{
  "n_layer": 10,
  "d_model": 160,
  "experts_per_token": 8,
  "d_shared_expert": 0,
  "activation": "squared_relu",
  "balance_loss": 0.0149,
  "balance_bias": false,
  "router_logit_norm": 1.5,
  "init_std_router": 0.0211,
  "norm": "rmsnorm",
  "tie_embeddings": false,
  "lr": 0.00453,
  "beta1": 0.9,
  "batch_tokens": [32768, 65536],
  "steps": 11186
}
Below are experts of layer 3 (counted from 0) of a mixture-of-experts language model. Rows are named router (the router's row for the expert), up (a neuron's input weights, with its number), down (a neuron's output weights, with its number) and show model dimensions 80-119. Each number is 128 + 32 x the weight over its row's rms, rounded and kept within 0 to 255.
Before each expert's rows: a language model's description of what the expert responds to; "comes before" lists some tokens at least twice as common just after its tokens as in all text. This comes from a sample of Wikipedia text that the model never trained on. Tokens count by the router's weight.

# expert 38
Description: Country codes in sports results (FRA, ARG, GER), dollar signs closing LaTeX math, underscores, and table cells such as DNF or coordinates.
comes before: "| ", "|", "\\", "_", "(", "1"
router [105  80 126 145  86 164 111 105  65 132  99 135 173 129 152  69 124  93 165 134  81 117 114 130 132 103 131 125 135 147 157 106 133 190 120 151 130  94 130 145]
up0 [ 76 172 138 174 147 100 100 133  85 103  93  95 135  63 148  99 128 123 183 139 135  98 194 194 152 160 152 131 162  81 165 144  68 128 139  87 101  98 139 105]
down0 [162 102 101 156 137 131 165 135 161 155 118 123 117 137 135  97 137  85 138 171  84 169 128 111 159 121 165  88 127 143 120 162 108 115 194 134 161 125 147 101]
up1 [ 97 178 145 138 107 152 142  98  99 105 152  86 129  27 103  98 152  64 144 183 161  99 154  67 122 134 188  29 106 162 150 160 124 147  94 135  89 114 128 136]
down1 [141 143 173 131  95  96 152 110  89 173 164 149 115 181 176 116 140  96 124 139  93 144 133  66 167 119 164  99 141 137 141 107 151 130 154  90 136 119 104 120]

# expert 31
Description: Inflectional suffixes finishing a word before punctuation, like ed in founded, failed, omitted, and s, ing, ers.
comes before: ", ", ". ", ".", ": ", "-", "\" "
router [ 93 108  82 126 139  93  77 123 115 182 161 124  83  77  81 201 183 156 131 118 115 147 120 130 141 158 165 163 119 162  90 161 108 122 148 129 134 200 141 184]
up0 [137 109 124 104 159 134  45 146 169 154 175 156  97 182 195 112 183 174 143 126 119 163 128 128 184  46 129 131 141  87  90 219 110 182 118 161 108 163 149 160]
down0 [125 146  93  89  80 151 118 153 144 104 176 119 138 107 103 111 147 181  92  94  66 164 190 123 136  71 104 116  81  99 119 164 102 100 153 189 134 130 158  89]
up1 [ 90 140  91  96  82  84 152 152 113 140 151  83  36 140 191 123 131 164 151 131  40 172 116  60 192 102 173  75 108 113 130  83 151 198 151 140 106 133 171  91]
down1 [126 145 116 132  89  79 124  97 155 175 130 140 112 109 170 104  91 158 161 122  76  84 162 137 104 132 111 135  86 118 163  71  96 194  82 174 109 119 151 106]

# expert 25
Description: Nationality adjectives and place-name pieces, such as American, York after New, Japanese, Nagano, plus final vowels of foreign names.
comes before: "| ", "(", "and ", "State ", "City ", "City"
router [ 82 141 167  87 151 114 207  85 108  79 176 122  68 101  99 155  86 131  95 159 132 193 111 151 127 124 116  98  81 157 129 129 144 149  81 126 116 116 147  98]
up0 [183 123 139 132 128  97 152  89 137 121  81  76  90 181  91 106  94 123 143 120  56 109 124  45 121 188 197 166 106  97 114 169 160 148  88 130 149 129  89 119]
down0 [112 141 127 118  91 146 111 177  97 169 113 172 136 131 178  92 199 103 127 114 125 150 144 136 100 105 104 152 136 136  97 146 127 122 112 110 136 137  53 126]
up1 [160 144 134  78 108 142 114 151 123 159 136 102 121 138  80  96 119 100  85  51  95 162  86 126 139 127 103 114 149 120 113 110 153 125 153 138 148  98 154 187]
down1 [142 159 102 146 100 177 120 172  91 158 189 112 135 156 129  67 151 121 190 116 168 110 122 116 118 106 179 168 122 151  49 130 145 132  97 123 104 137 133 158]

# expert 7
Description: Pipe separators between cells in Wikipedia tables, especially after a country, name or number, plus some dashes and semicolons.
comes before: " ", "0 ", "— ", "1", "1 ", "\""
router [ 93  89 137  84 152 147 128 134 104 115 150 174 161 149 111  80  78  72 144 134  50 143 118 130 141 115 135  94 173 130 138 149 139 154  96 165 158  87 102 173]
up0 [113  89 138 114  72 148 184 122 150 111 139 145 140  93 145 126 142 123 127 168  82  69 112 125 146  77 133 158  83  58  70 144 146 161 114 131 122 159  72 127]
down0 [119 150  82  93  80 104 158 111 118 107 136  77 130  73 102 167 200 122 150 112 141  96 100 154 153 167 136 125 135 110 177 136 102  84 111 159 113 123 123 126]
up1 [130 145 107 130 129 160 163 189 140 114 123 106 172 135 134 108 118 115 167 111 107  82 223 127  91 119  96 149 127 160 146 133 145 113 133 146 116 115 166 155]
down1 [ 75  98 125 107 147 125 119 144 141 125 127 114 175 167 144 154  99  75 109 128 127 133  83 168 174 145 104 118 159  89 170 161  97 113 150 109 133  90  84  99]

# expert 12
Description: Line breaks, commas and parentheses that close a clause or table row, and sentence-opening concessives like While, Although, Though.
comes before: "| ", "- ", "==", "== ", "W ", "born "
router [146 170 132 100  99 165 104 145 114 107  88 137 127 123 127  98 140 108 159 123 149 154 190 116 119 173 142 167 169  97 135 121 164 129 165 127  71 130 105 171]
up0 [124  83 116 163 102  81 110 155 158  98 178 148 141  84 172 124 139 115 147 185 160  89  72 124 180 110 115 137 152 101  78 196 137 112 162  81 121 105 111  95]
down0 [156 170 172 177  92  87 152 131 120  86 149 106 157  88 155  71 152 124 137 180 152 133 101 134 163  87 114 170 151  92 157 147 115 105 141 153 159  75 103 137]
up1 [ 97 122 124 136  99 141 100 114 139 113 220 132 149  83 206 118  63 107 118 195  89 110 135 122 172 154 103  91 132 133 130 119 127 126 109  75 185 131 110 147]
down1 [150  65 141 129 109 110 127 101  93 120 162 133 143 121 154  37 161 149 103 140 167 107 147 133 134  74 106 107 126  99  77 144 170  66 170  96 140 173 144 147]

# expert 1
Description: Short capitalized pieces or symbols ending a table cell or abbreviation before a pipe, such as state codes WV, CT, units, %).
comes before: "| ", "|", "(", "medal ", "km ", "= "
router [124 154 184 107  86  97  93 103 107 128 114 123 137 115 121  75 172 110 133 112 124 139 117  92 146 100 129 129 134 144 174 149 113 160  97  72 116 111 123 177]
up0 [109 106 181 106 142 138  72 125 168 159 183 159 158 144 158 131 152 101 143  84 152 149  79 105  54 110 159  95 157 160 139  62  98 150 124 135 151 178 160 168]
down0 [163 120 154 189 152 129 169 148 134 125 131 124  87 180 142 111 151 156 155 100 128  97 114  88  97 184 144 123 140  43 183 162 123 109 140  65 159 130  96 118]
up1 [103 166 140 154 155  94  52 188 123 129 124  46  75 206  77 113 106 182  53 174 168 182 176  98 122 116 113 145 177 124 102 155  66 134 110 135 121  75  98 121]
down1 [152 192 146 153 156 151  91 129 137  57 151  79 182 145 141 132 133 134  85 161 163 149  74 180 157 179 113 148  88 130 111 136 135 158  90 182  96 128 137 150]

# expert 14
Description: Commas closing a clause or phrase, especially after a closing bracket or quote, plus linking words like but, which, although.
comes before: "and ", "the ", "but ", "he ", "which ", "including "
router [134 111 148 135 131 132  78 111 145 107  91 133  86 129 142 120 165 148  62 110 157 107 134  86 159 191  95 131 185 151  55 156 142  97 167 116 148 136  97 139]
up0 [149 106 113 120 148 153  91 113 116  84 133 141 168 103 164 106  40  86  96  88 147 159 165 124 104 161 125  99 143  59 110 116 156  90 151 152 146 129 134 132]
down0 [123 112  95 161 155 133 122 144 111 160  99 109  94  81 144  97 101  91  99 138 110  86 138  62 175 148 108  94 117  89 123 195 136 139 183 101 159 127 103 147]
up1 [ 86 131 106 115  90 130 127 126 113 147 131 137 100 192 160 115 145 100  91 166 131 106 140  94 148 189 128  63 128  88 108 144 138 118 159 126 101 102 119 104]
down1 [139 175 156 140 155  86 139 135  99 110  97  88 117 144 163 124 141 144  60 166  99  75 100 138 165 183 118 173 124 143 176 142 184 128 141 158  99 175 103 191]

# expert 32
Description: Word-final pieces directly before a comma, period or line break, often Latin or taxonomic endings like -idae, -ia, -ium, -tions.
comes before: ", ", ". ", "\n", ".", "\n\n", "\" "
router [105  96 148 133  96 141 164 120 125 209 105  95  96  92 114 255 136 188 100 141 114 121  63 151  88 126  87 153 138 151  96 142  91  94 120 100 134 150 141 158]
up0 [120 123 138 135 156 103 163 134  98 144 146 143 194 128 107 170 136 138 116 126 126 116 107 105  87 134  90 159 100 152 104  87 117 135 136 159  72  94 132  95]
down0 [112 163 146 187  99  98 180 127  97 120  63  87 146 130 131 132 121 169  85  99  97  99  86 159 125 166 108 125 109 145 128  80 106 103 118 145 125 124 124 185]
up1 [ 99  73 121 155 228 129  91 119 114 142 154 132 116 148 150 181 146 103 149  94  93 106 103 152 154  89  88 122 147 189 133 106  86 172 106 108 111 158 172 112]
down1 [161 101 169 135 152 153  58 109 137 129 127 140 100 114  94  57 120  60 115 135 134 111  98 146 119 128 192 123 153 106 118 115  70 131  94  98  75 178 120 132]

# expert 2
Description: Hyphens after prefixes like anti- or mid-, en dashes in scores and ranges, degree adverbs such as much, highly, slightly.
comes before: "the ", "and ", "but ", "which ", "a ", "201"
router [131  87 146 138 104 145  98  97 162  95 164  96  85 118 183  88 110 131  73 126 110 162 146 118 165 146 109 135 108  93  95  97 187 147 108 126 109  84 149 107]
up0 [127 104 156 153 112 140 152 130  86 131 187 212 117 147 116 107 103 103 118 129 155 125 113  50 119 132 158 121 105 101 121 141 135  85  63 154 113 146 124 144]
down0 [136 124 140 182 164  93 116 145 141 125 101 136 108 140 129 129 150  80 118 167 208 110 103 113 170 167 148 171 217 161  72  91 119 161 144  76 163 116 152 114]
up1 [136  98  95 141 104 155 114 142 100 146 147 134  80 139 133 116 202 119 113 138 100 175  98 114 184 126  97  91 126 100  95 107 144 134 147 119 116 142 131 123]
down1 [ 83 154 140 155  32 127  46 131  79 109 101 155 181 123 193 105 112 139  72 124  91 120 116 127 143 165 138 116 143  99  64 121 165 109 147 123 103 136 117 125]

# expert 19
Description: Closing parentheses ending list items, pipes ending cells, and line breaks right after table header divider rows.
comes before: "\n", "\n\n", "| ", "\"", "Best ", "201"
router [ 96 149  88  65 127 132 118 130 176 144 138 169  90 141 129 123 109 109  79  76  72  72  82 143 130 146 125 177 188 109 113 165 160 105 120 150 158 149 136 159]
up0 [113  90 129 115 103 211 130  90  93 123  76 125 153 114 137 119 146  92 118 124 124 114 124 165 133 104  82 139 136  87 115 145 137 156 143  82  91  92 158 122]
down0 [145 128 190 152 135 152 126 130 120 104  83 174 141 116 126  82 159  70 134 132 125 122 110 147  52 172 179  86 124 140  96 177 174  75 138 108  65 154 116 101]
up1 [118  85 155  54  82  81 101 104 152 154 136 156 147  69 201  91  80 172 127 148 140 106 136  83  64 116 117  96 134  94  80 123 187 108  86 186 156 186  93 166]
down1 [163 110 117 170  56  90  40 141 127 142 126 142 135 123 127  76  60 157 156 161 102 119 142 135 104 170 103 106 108  99 135 129 137 112 139 140 200 161  92  95]

# expert 26
Description: Final pieces of non-English names and words followed by a space, such as Triestina, Loyola, Dereodus, mudra, plus arrows in navigation boxes.
comes before: "(", "| ", "and ", "=", "is ", "|"
router [136 130 154 124 120 132 176 141 138  90 151 123 118 114  99 104 109 129 131 110 136 157  93 104 135 162 135  90 168 152 114 111  90 144 120  74 165  72 161  89]
up0 [ 95 122 147  96 167 102 149 114 139  68  99 132  98 171 138  82 135 146 104 142  99 149 175 121 147  98 195 159  50 134 216 151 106  98 102 145  71  90 109  99]
down0 [ 47 148 133 128  90 106 108 141 133 131 149  96 136  81 157 144 149 158  97 129 126 111 130 141 100 136 145  68  95 149 181 132 175 173 170 182 126 146  91  81]
up1 [108 172 126  85  59 170 125  70  18 129  98 153 103 142 132 117 146 129 139 129 152  95 148  99  94 142 173 136 137 162 135 115 136 119  86  96 149 109 101 151]
down1 [ 98  40 160 121 118 125 146 128 133 100 131  95 125 124 117  92  86 127 182 150  71  81 159 163 118 135 138 118 116 133 106 134 121 101  70 121 135 153 143 174]

# expert 43
Description: Middle or ending letter chunks of proper names and words, such as ate, ine, ale, as in Juarez, López, McGrath.
comes before: ", ", ". ", "z ", "\" ", "\n", "'"
router [ 65 100 150 116 153 155 160 127 167 152 153 152 114 107 109 248 180 174 105 130 148 143 132 127 108 127 125 124 157 142 113 142  95  68 123 121 153 171 137 123]
up0 [102 128 140 204 150 160 139 159 112 175 137  72 109 120 122 177 123 128 125 198 142 188 135 165 151 133 151 120 165 144 127 103 184 117 158 133 134 193 161 112]
down0 [100 110 146 134  75 122 168 159 122 137 109 105  69 122 114 137 114 118 161 108  83 147  90 203 146 102 146 140 139 124 133 159  67  96 123 188 116 135 126 146]
up1 [112 111 125 124 196 181 172 160 113 127 147 142 111 150 116 162 175 117 165 133 176 143 121 158  72 118 105 141 130 128  82 157 103  85 109 106 131 117 197 180]
down1 [ 71 134 111 115 131 137 165 100 202  99 129 133  98 132 139 109 106 173  92 140 128 152  99 136 122 141 125 149 139 171  85 186 143 146 112 140 146 136 135 136]

# expert 28
Description: Pipe and semicolon separators between cells of tables, mostly after numbers or headers in election results, charts and route tables.
comes before: " ", "0 ", "1 ", "\"", "0", "Candidate "
router [114 192 124 106 151 159  76 122 108 157 141 160 169 129 103 141 127 151 169 135 107 118  94 134 171 165 159 125 146 181 100 139 123 147  68 106 107 113 187 141]
up0 [ 97 145  96 117 137 162 107  89 106 159 121 184 103 182 104 122 140 114 130 140 128 177 118 177 117 105 121 167 118 153 166 152 184 141 120 109 176 115 136 134]
down0 [ 76 110  85 112 126 131 172 156 135 132  96  95 149 153 109 142 164 107  71 101 124 150 169 189 140 111 183 126  59 112 132 118  93  97 112 114  93 161 128 134]
up1 [143 131 173 154  93 110 100 131 132 133 172 102 134  87 164 105 138  95 162 184 180 124 109 134  22 114 146  81  88 128 159 151 143 148 139 133 183  91 155 131]
down1 [170 122 104 175 102  76  95  98 151 139 123 126  94 133 110  87 150 111 154  71 123 108 102  93 173 198  83 119 148 143 146 172 120 106 108 125 127  97  82 148]